From a checkpoint of a small mixture-of-experts model trained on Wikipedia.
Size: 11 layers, width 224, vocabulary 6723.
Experts: 64 experts in each of 8 layers, 64 SwiGLU neurons an expert, 6 picks a token, a sigmoid router, a shared expert of 64 neurons.
Below are experts of layer 7 (counted from 0) of a mixture-of-experts language model. Rows are named router (the router's row for the expert), gate (a neuron's input weights, with its number), up (a neuron's input weights, with its number) and show model dimensions 112-223. Each number is 128 + 24 x the weight over its row's rms, rounded and kept within 0 to 255. Numbers have three digits each.
After each expert's rows: "comes after" lists some tokens at least twice as common just before its tokens as in all text; "gets" lists some tokens that make up at least twice as much of what it gets as of all text. This comes from a sample of Wikipedia text that the model never trained on. Tokens count by the router's weight.

# expert 19
router:095154174100153096127106120133111161113120131100161133131136105129129152090106101176105132163137113175156117103144144094130137169108139113109120129085138114166173127144114144112127158122135171091102162118074103107144103090084171134127108096127069143165134143111142111125106142118119123154127176139103141140140094121115119116196162104117
gate0:066158138078129113150141098138146165121106137130140142189124098142162119155079171131122129141152089162141094137148117092077185113143140102083135084101116087158133136149100098118086116107132146100125139107109105118131135159085125129176099091139139171152148144142111123129091135123116119121102150186140114139161141096136106138108160087156
up0:135183134125110094116170131120101142110063107159110138102116146103089121053128140153114141169139138134153184131130142140122143120143130172113127113135124065140147119101114141128154111110153156136111108151128152113147087134087143128150146164097106100146097154121123141117132143105133129123133155153105097136139151113114100112127092126162
gate1:128158158118149096156133146100137133132170166139118101124129137117155124145125130114067106199196135139126141104142146183130124091106105089125102114122165091143136156157121148112103110129179158083109143097144116136130116110102137135105121090137109150123144103127125133121171150155133141109117108194138112133119160126124160132147162117135
up1:092123146133130108135148190119124135097127094068138090142093106106168118107144104137115142159105113129156133154148078094134183147134106123157154152107133106181105138157113143094145075129123140157082138137119139103098100124125099146140112135128099090134092101146118145163096131107108113173140089133125122145104120095158121145138108136116
gate2:127065103138097126153104060114115135124149110136124116129119122106112102106092106138138156112097138150135168124149104155140124112165140112110104124106093169121163134092130154083113132132120130070124111129112140094113144138112148121168101072091140123164140139118138169141117146172106098139138139142121119146139142164122117117164073131089
up2:164166165130128116141131146074122172118155110148117112121146105102150116116131090138121118109100130135115151161165099119155109136088181113117166145126128103128135117102148111145177136101112118094145153139119143139147120119124116147143115125134134150113107134118177121148077136154122176118167150138087146111112141132152106128108140090124
gate3:097137134085098107142140127123108144117130162161152128120099121114131095106114143191119103156145142116142110118152120119165119139146141103146118119101144145145166128127144149131095105112137136104162126098097112109141116150125169103128126161112146143154140101106107109072123063088124154107077138134114138133133111143118108091121142136128
up3:157098110159150176129131152129094141140114126133129120176152116170150135134107094079151138091145094132126170144104205106095163089090106128121174098137133099117160151143122139189125131109138098122171090116069142103103136146149107130124144136157114148126123142094117127121147136084147153135170147130160115132124118105120125121098175166151
gate4:102118136131135096120145142117133129104140158097174164165176141125139116083120142139123170118140133165131090143148101131130105109118099088099145142126135144138160136158135169147091150143149165109086181125085167130106100151099121131116122099128105123163131124137111120105127081090124145149085110192167144153111144101127105134199149151142
up4:089130166152130121125088156089063159072160146135106166117164117149124089087120123141115138158113139170101152103136129114097123105089145125113109114137100147135155133174135114110105162138169116097117137095152131131131123126113129136073073092130115144086124129122109137144132118115124106129054134089141124167128165120132141084132170164118
gate5:144131120069113118134127092134160151111106135149158168116111151122138134109141169182076127143103096141127113132105099126142156125127126184084073177132082162129101138130087116172142105127125167148126111112144150094130089136141109128145138122122113110148132165149125087135084140151147110137085140112144119189142107182120134096173149157108
up5:163098148102120092129153179097121112112103136140138110137172147168105117116131146110135076152096138122140116129079139126137132105102148125101100153109113120049124130133118135136156152113145146123138103120124117096152121161147092136094072133150134137183170156106124107134138096131104139117128135112132121088098137120085159136140100157132
gate6:122138130122160097078090112155131116134132119123131157122096139120131147106130103165111092141127102166156112125097108140159099103125166143120162131108108139140176139146092116091128124118139127083099104138152132151144105110118160126111128097152104113128094117125156143136106144150134120137124176115146104150078126121127101068149110118093
up6:101147096097088068158146135106096114165085136132172102137122148110103114128095113107161097087092118153117145150108111135142157107165131125120085149129119109141140145144116154135122148140138125140114103150087083146121127155157139117103127176119172133102111075141098128135089126135140145113158116144093143156131102117091130159133140128133
gate7:151131110101121134134100147109125124087166106110141097106114121157092136105122109164162149161142151125139178139176169104146099088084096159154126125104160120117135100140117146135122118097118123118108136148096120125079115153166130126130052147140103103138159179135137130079179106154111139110134123106135104164123116158120136106144137156111
up7:107157113153094135094129139123115126117159126134096120131158166094106124148142166111114116129137124173094096114116125172119138106134093129135164135117135115151139128165170123103119119137166138097095183133160119145114107153087109146119065088124134178146139127128147129130125142163094085082113092153092125125145163127174180152151125107092
gate8:105119109121142112100149136090136138133118126098141156175147121079119156103169173103079152146097181112125124131129126110137128182105132110077124106138134138147148149099108153095129170155125150173123194175107153147140127157126120108129127101166129116146138144112132140137128102123118143145140110106114100131174129126114098108192131119133
up8:163111130101109156154128135141118157157129068132090137124150141136121167154115154146138092085125118147124112170164119103127071137137138167144134094109125115111146113106126088148131130095101113114105109113093109152144145103166155123209123122142156130072166111153128158122135129091153115112126180130138127111125131133136139163107152133108
comes after: "| ", "the ", "- ", "a ", "and ", "; "
gets: "D", "S", "M", " ", "B", "L"

# expert 63
router:094165141111131104100119124153116114129156137111117144141082105123124121119102082153128148154157117193132107146164145108129116122125132139136108093095183142123159147128116130130140181122141146132123127085090106163123099142107131050154137102134142158163181117101146113154117090128098125165110145149129162186138121135116154120144140167150
gate0:121135142079119097099171131151156103158123154148156102142091138134056132139144155167131174135100074174109092108094066113131142128139097117158118148146143146116150150129138075114132158162146181118107098140095087097193117137174130099123147122146085131128160126116139124116092108101160127173171147137138126165124133119122142121159132083157
up0:184115151160134121147098128150132135133114095159153112134123096127105143101114128099118144137093177106140145155149099115127135132172142111154143178107103164200129151114144120131104146078119152147140136115102118118089126109109143123150082166121182076149111091109079138120167077136143131131131120131104122098135118138129097103138126126177
gate1:073150107129140113124142133118137108140193134141127146128084127100121096125136144146120100157088111153099133127101143139131109136097101146112102107139066119121114141136157165097132173126136111109168143081103109152148128133146134138138116162157156163153181118117183140151146133138149138174152146149128147169125139111157168174093154102144
up1:155095159125154170119204162111130121103144151153126119150117176126133141127151108141138102111131140200113100143145077103138097139157112144161119144112131128099114107145066123133154126106117140090102111122069112141148146124126109155109099140143187175084122091142190115108178127131090125115134155141114142187106099124140155152109126126151
gate2:090083161100107142105163175110115127104183163146164141108133107139119178164148154106076152098097091152107112127116104136130149093162153158149126133118130131123114146156092121125102145131145128083082143105087122133136143119141149104100091149098145127155121120184143143112112106111125110106111135145184140176133165171124166143151106154101
up2:156115103141123128135119165123119105089174139117188123107100147131080091110142143137116140157117183150091144164128109116084106122129097120138088124109142137112120131092114173145134148140130098114112117130082105163102155106109138128117116129117101142151136142148127124151140130168122118111132165147166176160133108120169128123103109098131
gate3:106144148123156149075148147139123129113161169105123107142109116142150135145164124123120115141149110092166144098140098166105130103085163114159110114118164133129162112130107136105112139097140159132144129094109114139110106101118158107156141115149102084142184137104165089092150077143120130108125125099102135174153137150123164125170138135114
up3:102146118146136131078116164127147127177159127140136112105115107149129126133126105119175093156179155136116141128159125143141116122097116149153144138131109115124146144114128098125108119096166089140171118130078137144093076098108143106127145100121147125161171140108125122094140142134085125089142118107077185123132144131121136166129185133103
gate4:110133170067142119142162129105104146096165187127111139125106159127094119156115148125089140132128129167105131190136096152108130083141140129123106127122138115122117147086125101087076134130178152088158177120103107137105132134115149137078061111137106125134148126159151168131139130142093121164137133099159168173119141122108148130152152101116
up4:125177174111119137115138141164148124158124116115149142160153111074126096113162145134118147171112138135158087123127167086115140130097117153105136127137124142139153080134119168146151156121106138145126138143131114157122161132158148118116134130163166164183127148151151150144080143112146112128120119179152140154126127094114162099133157159179
gate5:105136168123119138103135100198116184161179112144115123112111090134127081129105122094147112136140110112134109165162142156115109067125141078081138086144135096124171155084133138110120138121106120143145151114108110139115160091117126088134142086138125136157165114122144144113126116129112117148154170144149179100149134090129134154138167136136
up5:148171165112150132123121149165137150110138153126114077146117103102142098100100096149127104109125115172103174156156089105138075105123100135089095109107136088155090139096143107143141134110125108129150117122094146133114147077202112130112149089106118121162140100147111147131111145120093090176097177135154169154155147144121186094139121104099
gate6:066145190128111166109114102181140097127171097135102127112105097131130100129148094124158141111157105169121111134126128152161118095134119100151166123124146137168121177108124126095121172114118133112107124126077114107136176120140133124153129098152139121174113120112086140167076105097103082141076170139161163138107152171137143113095139116143
up6:137124114118116138128109139143140151083146173125141089110160159146137092070166126150128116153116126135089162144143133153155127149113148126131114164136102079128118184119143161147062139140146117119145096129099102171141148125110094130151088145162117132154125112137148101149166128108169106125125156103151116161123137188135157173119128155141
gate7:103110116104137122150162146141090076134158169091114158137102130104115112165118091147110096136152101145114085167164160094127133154143119130132117133143146123072192140193098106114138138123144169158163144129135073124160137130140136149118138124163113124114080121132141122089130138153143151151074119123159106138144129170140145101132101118090
up7:108090072124144176130136121112138113121127110126120145105112134110147088148088116146141121086139119128078123166106113139096099125142146109127147073123093121155141124143147128133103136086136090129164102134163127138157076126128153154184146145125208110125155118120090126127127108153137101162169181139106138121157105101122154110101138147140
gate8:169130115098097149123126105143138105094129129091121110131122123115116120119119123146134129155120163137123168112159130106138143133142118111138120082108141126137118118142117135101123160165146117080125123124114097117118095122130169095159113128093120163125161176098112146141083112173133111151096139170163126164156141113088093065111107152128
up8:099088137141119129110131141143125122131134126130093147094131130129139153132154135143122117132149160093137108131104118139125053124138146133171136098160117095115121112125148094131126040107120148159159078152135098142134136136166118127186080122161106118116120108209176093128152107105126161145147156122112124100126120095127163138136111079110
comes after: "of ", "in ", "'", ". ", "for ", "with "
gets: "the ", "a ", "and ", "The ", "his ", "s "

# expert 43
router:104157086089135111133131127160117110130109132108138170147111097145078138109133080164160134145121131113139107133144135085149152142134130110123099110100117137141143132160133145106120115093124125129087113100132137154142113126096141040129135083116144161109175169114168069146093084148104102147150101155142127163135135155090118140190108144138
gate0:127089127111108138117105153117109169150129113118149111135114140108112153141102137123106125160148123100120185105091123149152122132119124127164076095137154142152116128138145126102110078084136128134115147132159151127141155120163198086166136112101101089113166140064156144201139116113110093110118144118144140156134095117144135148140145123143
up0:076113133104106122123097107137140110071107112140101131142118120111163156152121091120130090142149129112081161146123145132120107133168115158140152135134129148154107129128175114122139122132135117154106135102135108141131123158138061142153146086068098091108149115123134154142065149164135083109090070170132101145103146146149157118149133123114
gate1:096154121136102150130110115135121100118112151167120194112101139153135134118142144180153118126145128144153132091158121111176170136130123152103119143110130115110102146094124093089131123067130125098084117128132106162137075104121126099128151089090134139117105170146115115125133111130140085167158104131145106132141139172130122152163093103101
up1:128125099127106141124158161125146120103140143160160122149117145137108142090128179151138135187150134119125085084128141103165148176110119145114112176163141122135123133086085133115116140103107136151112125128134102153143075136117173083140158087106103139117149147133141116103113147121154139153174090139147121113105154137135142145201124137129
gate2:153118111085105137127148118052105173128101109114123088096111128123124136056093093177122141137132127121136149116175163106079131117145096126150106112111128146141099137160136115146096131123100117135159146107117184124152114107093127083158114145146082165142096113116138122137113113157118124118118144112133115146151136136102117092143098109152
up2:137189136162136095109090102144131131143113111125168131111094114121118106114092122157106133108162143160117105147137101133123096110125109126107109144136099123169118105078149100130178138120154121122089123122177109107135100110164148119146144092126107118129152095149146107125100134118165164155151148114104163110120154116117145159120160095127
gate3:110089112108098126078102107150130083140141098159100165220094073143112146133079094145144123105125159127109128091094130114153093114192122151122105109108119110141125129115151105141154146086133143087122113136116119155115103138142131101158150111201122126124097122107134135161112144098165131134151139145112102133104099093127135152186136124106
up3:119104120118152119161120172143094123102138112131159132107107142137123134124142090136138142126137106107178101120161116124170150152117152122134127094119122094126092122172141094125107115088088102144149128139112138116160161140099162131143120098083114106089160133132139107096178097125119087107135105117124060109125156152151079150123103118074
gate4:093165148130133071093183101157088131122137135130107172181136129137085149127112151135146122135126167145135141129136121113144167121141167116128115142136096135153163137120136130084155116131150134143146144128131157150110125078165153084165133104151143163094133169102159091148131061168107112135148099132106125134135162111117118130174122126126
up4:164132142071152101145121134089141116122124157110165105122117157133108108111082158155152100073139142110115112101157108109114125104126145139169095117162135169086164113102139091164074125073127100102124123135141159161107103127185141122131147153108174165097108084137141135139136155130108107151144118131103129145131111151117174126137144178128
gate5:117149131113167136177154135160122108117166115133134149115122122153153128133156101166125123121133070114106130136143129106184125155148105161136124086095138139090146117180097149108093118136160110131116130145125093142119149106150130126134129153117152162129132130129107134091131111140186110122103103124159141183144182131136177169107127112142
up5:134124120159124096158159130114136166158148084145150113115134127118102105185113099122125123141175108111140104155119142131171142144117135157121099124160134101171105136082130160128150097122111108190124154119113105098079104085138153128130099123124150146119090123168124135119163124095140124066143094168149135131119083092144076156182108136115
gate6:122139131079116106140126151153134115107103093142150121129086143160127138130144127172151163180118112115106125093121129138126104136161155133155144131109110132101135136136127099154101102077125187122052109159133145148107153145112165050116128175075096122143099123103127113098091159144154127143155118147107098120137112144100153142158117120099
up6:112077110126138148081144104146130110118124145110121121132169153117137154123106162167119132102085134106150137137148141127106152088116150119150172116167152141164155089158114176121161166119125127135149155118124139174162155125154113108179115149116142114106102146169144132169170117132157125186109144126123141118135153106137120131130146130133
gate7:110113122104125130135148156143098104121119058116122155135132147144139148112106108172103154145135119119148131177159134133111122086094134078141108162144121145113162131098145142151162118139127153154108150120138123120075111100091137104127138113146150141140129130117128119156141118124083111172095136130123122141115129161095097148182152120126
up7:162125133072116115106160116135104125087134102141163105124122139157123114122130095121099100114129112116173105110096110166129127136099112132169138103140124167125132083131109118168139141064118127135175100120105142088161161146143170125161126152131090130100093131161124104118140156144120108154152163121119137126140139138084143131158157154157
gate8:117162102143166093138111151153103121128119160086132137159105162158187135092128076131134137142096120122125141154162125112176125117132107122086089125112115109111199154115062148089110121094137116132116163106095149097126131118126145058130113138145117142126145182087134106152130144133119123160119144139150094117150145149153173139111134124168
up8:114156141129173165150119104182121139121114139125134153105094128104132135118094111152142134123099113125103124102104134136131100133128087126148148192089144105141197096153078137118099095099150110142117103155143153085148126115087141060137126142132121139081163164152145124150153149122077138158129115151128121108117157167158144137113141112120
comes after: "\n", "\n\n", "|", "for ", "of ", "with "
gets: "the ", "a ", "| ", "- ", "his ", "The "

# expert 10
router:127126156122104069125129123152129165121156149132089190171119132140162112106127134168104129120138139127143104128123142115147160099109133085123114122131129080146132147114118109109142106118116152122109111148111067089158116130161156080086113080110117143142175151098108103104124107151165096133134134146145124167190073134109148099145141146136
gate0:154119197151115118125126101114125128136171120119108137127123122134160112098108169147069114116051131092138130166152157117108147161116178100115111162141146118139141181114137131101129102114079167105137137126153055072136094130129143111138120123122099119100180150119141110129136119156137101128137137141146136122180116136111125117135112149124
up0:116162101136123138103157117153157143163140146109128170147095073089135139091108131168098123146142139148140122067120113083184107130119157134106106142146115114164128079110145187139117136169090111137175132130123117129108083147085155121173147112131110157126137155139100110122151176133150111153137124159126116140131123168122125091138141102149
gate1:095090111105140103075122156100160123146152151146144164125112115131132098154143103120146160110111145131125172129133116145122132080101099100160144134127176147105136153142150101098127131139098124114139122139119118109101148139166138085117172099080131161154113117082128125181148171095116125120113111145155119112152092153142150131165100165119
up1:134103128134138153156158108142164137170140165129111140111088164127077131150142133132105134096129141126106141164119102120115087119120140091115163125110119131118109126112101115098074101106108108116040117118123139121157166136147145156138179105127157170160137155121142125178117127111104106118119068161120100143136100132120139146133122111113
gate2:162122125121123118099127172144108140111119114134142150187080115150145129149128152154099131114173130140109125088154133071107114121082166107158125131080145088122148166108129135124146116091129141133129104122100130145132113087161162127125077139156155163156111128114141110120111146136139114127149159155147121128132138103128149122153158152102
up2:068145128133133131139148105109145121141151132162095087111124111116109120098118115084125156146133131147142102145130153169144129117089121087102143091153120119148170153177137123157133153133112097130155146091054129157092141125113103131133110104131126103136106100146125176122130143100121109094077098140108153157157122114109094135124134124148
gate3:133131156144132116120149106147102163110124123160129152138138125113134114099117119114081137121153160123190104117159157121153144091104148083110127129102123120154124134095113120099135130102094116129104137119093145150114091112106121124132113049110133148171158160149135119138125110174164146141104117163148152169161116132071091101120120135146
up3:120132166127134107077124169131108119132150087110134099126152116131148098141110125156125117115087134144124142094147126204143123108103148138108109174165129152131106164159136103100117099163129162155155141116165162118118206147151115105124132141125131110124124089119178164146095134126094065120094145132150121103112183142110136148131132127153
gate4:111127129101157101077132111149160130127153141123138185170113116134154139109099094179189121104090123093126136103113165134091099120149127113109121111134089141109114120175123122170138155103110156090102120135116084093140127102141183111110154120148101131124178136093124114136106118122141136140165105169131116111142118126101161143154129127153
up4:143109103130135168098174142127109113129100118075188097087115149132085121124136102110131128153108125159142096147139100129134128111144143144133133152116145161107147171130122121153161099136132167179120150086120138140115133157096137119153091134149151096124077144184128194118093113086129099197121138104087105127114157117147128135135124153098
gate5:140144127138112081104125098176153109124127113101122086147079166133092135178109126170128138144139139134126137113111113139110172120112127144112130144106142122140133104139151081114120117109108153081106075114095108101174161100119110085110108112148150124149156162114116068102143130155134123136118158132130119134147138110137153099142147093138
up5:145085154183096133171152098078148157089095135130131110128150149127139084109092103149129140125147116124105152142125146165080144133140125117070113127108153134114139136145166148137122152086096097155169113070129113128132131160132112149135131162124163116130116126142110136142150111153125148141126142137136110161158145136107104146081097132097
gate6:116130152124177112132137132118180133085142092131127099182053138125160103126119099145120125116123112146083109138141127118144141076119120138130115120110157136132144142179143099125100136116134115084139130135080093150134129116125111103101110096128128110123141117130126158134135125131123130151107107122137175125159110111126153144124101140156
up6:157121132124087112097132142107146137075138086168103106210108130117184096081157109151127113116147133107090131119127113120146147132084095122098108115120129112118119099154146148130143109117140145118153128107123082098118135121124130128092107093130130085104149124133092166150152103125128119140132135113116104170129132148120146138127082160133
gate7:124124134121147074173135097159134156170132149130112101128084129122107118118140116156074144142118126147180121089150097143171149105090115133094074148167157111152085130083137097079116145128101105139112088131101119150117153109130134120126122109072119140128118100148145102127099131123106116132109103141115152151105157156160098110140152161128
up7:154128116124167099149114125132154127098116120166143126129112101145135142101146136096126094170114156114103163171167179086125083132118107135120121123132124131159184122140140119142125160136183092107151174145118128152135144125082120156114134133146145158103153138084127153124165130145154116103148101133139142090125141098094179098156127094123
gate8:093077124142156111101118121134142130074119144157131123171096116158112155167151146141119162127103113120158173097142192141134145133153131111139095096098128126124142149100062124124131121117128131103105135184149158100111116100120175091133097093141121130126117143121136141150147138146125151162125132132146132158119123103110154106138107170116
up8:135156163139089129137155147114140097152140164127100166123118142096160147125134080175109079123116115121115101063100095102115120113149144122111074152113128164117120074141151151134160113105200152093163069105135134136133092147083140148112133126129097157110135132108131108117115139162147090120130127122153138116125131086127092104092177091100
comes after: ", ", "was ", ". ", "and ", "he ", "is "
gets: "was ", "is ", "were ", "he ", "be ", "are "

# expert 57
router:106133150158155075118136139174116140096135148130138157135111138177103124103135098168144127124148132114125104129113165113128104140124122102094126140114128170116147148130093120121135116118144159137122119095109141123117111126096153050119113105094114151107133130122162112131115144139143144181126126178149171130119087098113135145181103133120
gate0:175113134159111121124102163152116161145114159137141120155131144165121132121105088170130150137118112134151120111137100159166144108151120086118162134142123151069143138131131116138093102108129139095140090143097138114161071153119137113150117112108083115131112125135129106152112089117076135142113149164115157127137099108129134107184122125116
up0:121148117146147076086133159138151136144116123121090140103125153179111147055147110155128135079146151117149107122170129146159172131141081114119155119157118137092125150135144103112102109121167140110168143090135169120162138094128125130141101161122140130112148116149119109101124094177100138165080146118100124137120113138127149093145112142111
gate1:140153111125114093131134132123132138093097142139132101145137151165110133134139172115119150118127095123134116131135115144152114141146119123088149121108115153133158133128132126162180132094105142124099132083102160097101124118101073071138109116125155118140102157132139137120133093138139159177084099193174152139117125109112158135147124112118
up1:155175159132139106105093124074169089153142071137094151161146126132093135131154125104136117174101125131111141152118158117140129141126145109158144123119108083141094117085107146111136153199138122084190141131133085148129116171153101133115104137095126105131131168134092202132097109145114154087139097099109134152156154099137124139083127091157
gate2:095123148125131119151171109111157174114118152133089164141117115096122136133131131158095101134150148135140125126088113123151133165139118136131128143136117130119135124121143144082137130087174122111121151150183130146184136151106132098127164093089137126144144122106156109136151124141118122146166137151087123135147121115115166146174126119107
up2:121141123158116110092165135128129175093129100141113109143118102094167145140161130141116140124082116114141133132095127104133121146141114193143126089148119063115116160168108158126096125160096134123146141143124114150098050143119145138187111183173144132136111147130115106150121152117134100127088097090122170118122146123114100134114125147146
gate3:147100122136155117123150136151130092117142094102115157142119111145121117107164090145126160116147131136139099109124199120186117134161121113101105110111161112121160123087146119097160155125143164137118126081137112152134131155103153089126075112116141118107109108125111104138166140114085148172103116160127157133199114105066120115151123130126
up3:099087102142136143068148125133171114136145103116142175153106079112166091097162126145139179101151156119134087162158129096166142113128096101113121136152143119132139123144169125107133128151163080136129123111173123116103095156120096096106160085104177118146121129171168112093128135110127152137102099166115157088150106093123151129160098157137
gate4:127102114143134096145118161133149153103144122149099125145129147158135166120180136151117148145126123114150136107141157124131081115114171156118146105119135123106159096104115128129119162107083136129083150137103118131122130145117130099148116141154123141108117122131160158134154118122120112156136112159153127140145120094099127100138121171142
up4:151152096113139135146094108124198091157137136134141112108118128078133168069091116108167106101088161126148126071107132124053127108141118123129137085172128080129104089106115154105166095144166150164127151069157158124114154112151150146110148101132134125167116135124144143148097151129129153110135113136110137148158156141146094113117121104138
gate5:105098106107144109150136105157116134150142144134173155124123089157149133088125135166112138132126159132104092145146147145151080112172118099103133138133087180158149160122147112159088113089147144146152153151102113143142186143105144083139112107159112130113124123143122128080100151153174161170138138170145142132136083125097144148180142121148
up5:122048135122123088126087166138115154081105082123150139129119113129120122146121111112157150121144096132153126149155127115141101129130121139098134132145129168205152117140131111092105133087136164119094123143125135147091159154108126147135099133082139123116149102138134120144110143135144120164136120138192170144122118096155085096159132152162
gate6:158091139136152111138123149145121132170114115152109136152109095115110103127165130116155130184132130137147119155107113126133114150115064140049090156102108149155141118119114142116104114179149138116131134113089094120159141115118136092086125181095160129125120119142125135140122110141150156135129116122153155103136095150102117165122133106107
up6:123127131128136137096093125119162121135123168156096127124121165108149142124172157117109132120133159155109138165151128101136146124120129192145116155127142111096136137154161149107110124125130139129113149142106140115129117172136104159121122121076148081160112133136152108131191159129122113132104094142125122102147133140108162177091155093111
gate7:119161095115163105140145126167155106177119121132115084126133133115123124115114140120148121104134125167134148131133104094114137117100096154119095118134185114087126114088138104097127096197130107135146168142127175138105097128117170078169091133129144133151095112136099116161161090143107106119112159126102153132129155098100161090130125130120
up7:164147118145118105128123111075137145120142095119096121112085142132160134058121157129101115114113130128106107119126139136138093142121165112132176123107094155099073107131117079142131148092095148113127113145101107109110164160141083127141116160137144107124091143154137163159137199159092123155105115128124098130099122121151146105139141106124
gate8:126097140122078118156164173150139101108117136136114129124139138160080122156091149129095143169111121101133183143165153157122063119144139135152082094128101119115157137109148117117137138108167152127111154141149119140095139129138137083135136114114169141134123127142115140159164143150138131115091121166174129163119124134138158168122130146151
up8:128212120161130136169092117082128178123124153139100104083143134135103120129118131112126127143172108154107140109109155111125129136100131096135113126138126107121122143140114101099120110130158157097102100111120149156158095138122117152146144128110145130137138158130142103110141170150134162141150179149147127121128166119177170134089100113065
comes after: "\n", "| ", "\n\n", "==", " ", "- "
gets: "| ", "\n\n", "- ", "2 ", "\" ", "== "

# expert 11
router:082090126081119085149143131150106127103137155064187115126145139136142125114151110147150132161116122139141145113133144135172124148116111082158180105078122153147153117121122126092103137141119178134109146083097102130123081127111155132145109110148126134142156147124116108132101119122141159135110131158134162127138091145097105102166146130115
gate0:102119109117142144121146150151123124140144146092135148111112156130120134109072124163109126110113096142096169175098131144162138098143143110120139134082112146161109113120113102079137143155129153084084123086073161176125067137131106119116130124121117114138143128113131136159134083147107156127105173082147168137134103145134130116174119115115
up0:126139139091080052168132081111128108136155150136134189107117107181094115153143142094135133136116071119084120142168088118133144166157124128151093104087092119144132169153121122120130133141111142141088138151147120140154148105144135131180103114112101150135116147114154149131100158130102087153136162117107089127133142143146124072143114082132
gate1:105131107090151131097131142136157107096130154128151123135118100125118201126103132177149159157143164119116082134114109154161091143161089114096114089128119141156146135107123130109116157147114154127132143132119134104120060101136141119134147096098097117122131167151120115140097099133143133096130134156179147120139135137150116167184124145125
up1:126073121122073122155105133106066127095116139144135140133120098142085061114159105100100103109109116133120136152155128119090131105153149134142142175111113171145110158129120128122176109104132122165106097135157130147159156135128101142127119168118160140158136118117154140123145124124114137185104132149109144094113096104145115135078168136134
gate2:100082105139104101136139116135087094129170096123125150110117135116155120123106110151129124099109118131104155155134104112148126113154117163126098145088098155153128128118129092116134110118129149123099107093123137117176088143122153125107125140120134152128124130104089120130105127120088108152126143110134164183133106121123118128170145150112
up2:121153122116146167116143151168156120111093143154101099126097104129082129147118111143102147162182134112168095116165148146134146126073138116115135114146183109111107134132117141161148133112124127138122127095134158142122126152123137124109148098130091082078136101118138133127137139137139113135129125107122107086118152100140139129106117091176
gate3:166075137084147139120149138167138174112133131124122108119124119147114143116165102106136147120112119110160142163135121112118124165115143139147118075118133117107230097084126132072104130061123107110126150129113125140089094127123141120138152116129137157175180143144112143138127146145095153132129136169084124137144110108099125122114161091105
up3:110125133149092114132061139139106147142118160131135123079133138144129171172135136122141130107132137088142132118160121124122121176128117160138142150129116153099155108095145117095080133136125096104175101152173124149158143114114154099103133144132135140130125161138155097099101088125158140120136150159094160162143149109110149159133174097100
gate4:136131150167143137135099141159132173109117132125147143162115115139134123095165122129057109153114113131165110119147172062146106142147130069107156114130151138134144130125125141164129139114115175166128154124137140160111162108111142104182168127148139117169145162137090141123126076141129116157097146191156101117143126117130120102132156131112
up4:149172135148140126132081142095172103156075106140100126151129123102091153156130152135132150118133124165124089093085087090126101143128122129098051113149174110093136145147107162111124122141120104166129096098121119144162163157128101106122127121104122124102101120155152168142119174113121099088106136081127149137130149133149169175135117133132
gate5:140111125123090089157162135132139149122120140048186116126114143148144115064157143129126146158106136126132138132151137163155151114136123151128154124090098107156153122080129183114138133112109127098095148150076128137087100143145150125165109170151112117108129154128135123151116094090115113116094101170113161082120125113141093098134124123109
up5:167140107130125156088121170117110124118140088110161112119138120146122147132166181102141157099107129126066147152118126095108133087124127142152102135122180136128125111132110089190148092137137112153174112169160115155131176118186122118131179127125133146150138085161110128135181157098143132098137169136126127135148124164093152157090111100118
gate6:094093079157140102075118133149157097098122113069150116091134113157155115119162124119119131132158120113185138116177127120164073129134169122137169112115137159164133143097141110106115129141142129138139098109118109127133101142071100113135137137165113137131122137136137124134175151118134110148088092184102190120137122110135161073159126126095
up6:116156101115187121161122127111156112110121124132091126120140164162086107124127107123118166142105164109192109139124137140118139099121135080132070118152115141111105105108141120076136097119125132129108140087158137171156137119124128133146160103120140093133148137127145107120174142141135117130151122158152124119143134097126138132171160161092
gate7:115121124081134171133090153129136166151119142117151107136095141172155141146102094168178120151124116137133104157150123132131160137143061118107150115097135122079121127124146125099144118143094127092132151122125107145114171159099121111098145152166120108140129130183143090144121127167116098157113104161113156114142117151131135110111148153171
up7:095112117094139136109094136117091139143105108108135129153122133167149116181161124126147116086108112157126091114136128132117146115132096134157107141133139151137127099119149133096146122128125124138178144101133153149131131106095131130096146160153097130148077115166152176128137184155109080096119114141125155129139097143102123105113148140187
gate8:136150111149131120123122127123110101123093117151165080111126115164142135140123122190136160092162129108162111123139135134117089131126111180150135102085094129140146105121114132105112121140127143154158099130147128127105147129173124121164132136134134134111144146178124124079169175173142155157128156148143127143152113127144142090162132201110
up8:092143133122110117136115123075105071157105160153128094150155139109116134157144161126162133135143105141099138093099107121129127122105113143116134155152156119132092155190129129113102062129122130093115152161135146161148135117106099138110113099132177098124169085154127118114136119121096113154143096113124102120096143099193154174082094113099
comes after: "| ", "- ", "(", ": ", "; ", "\""
gets: "L", "B", "P", "C", "S", "M"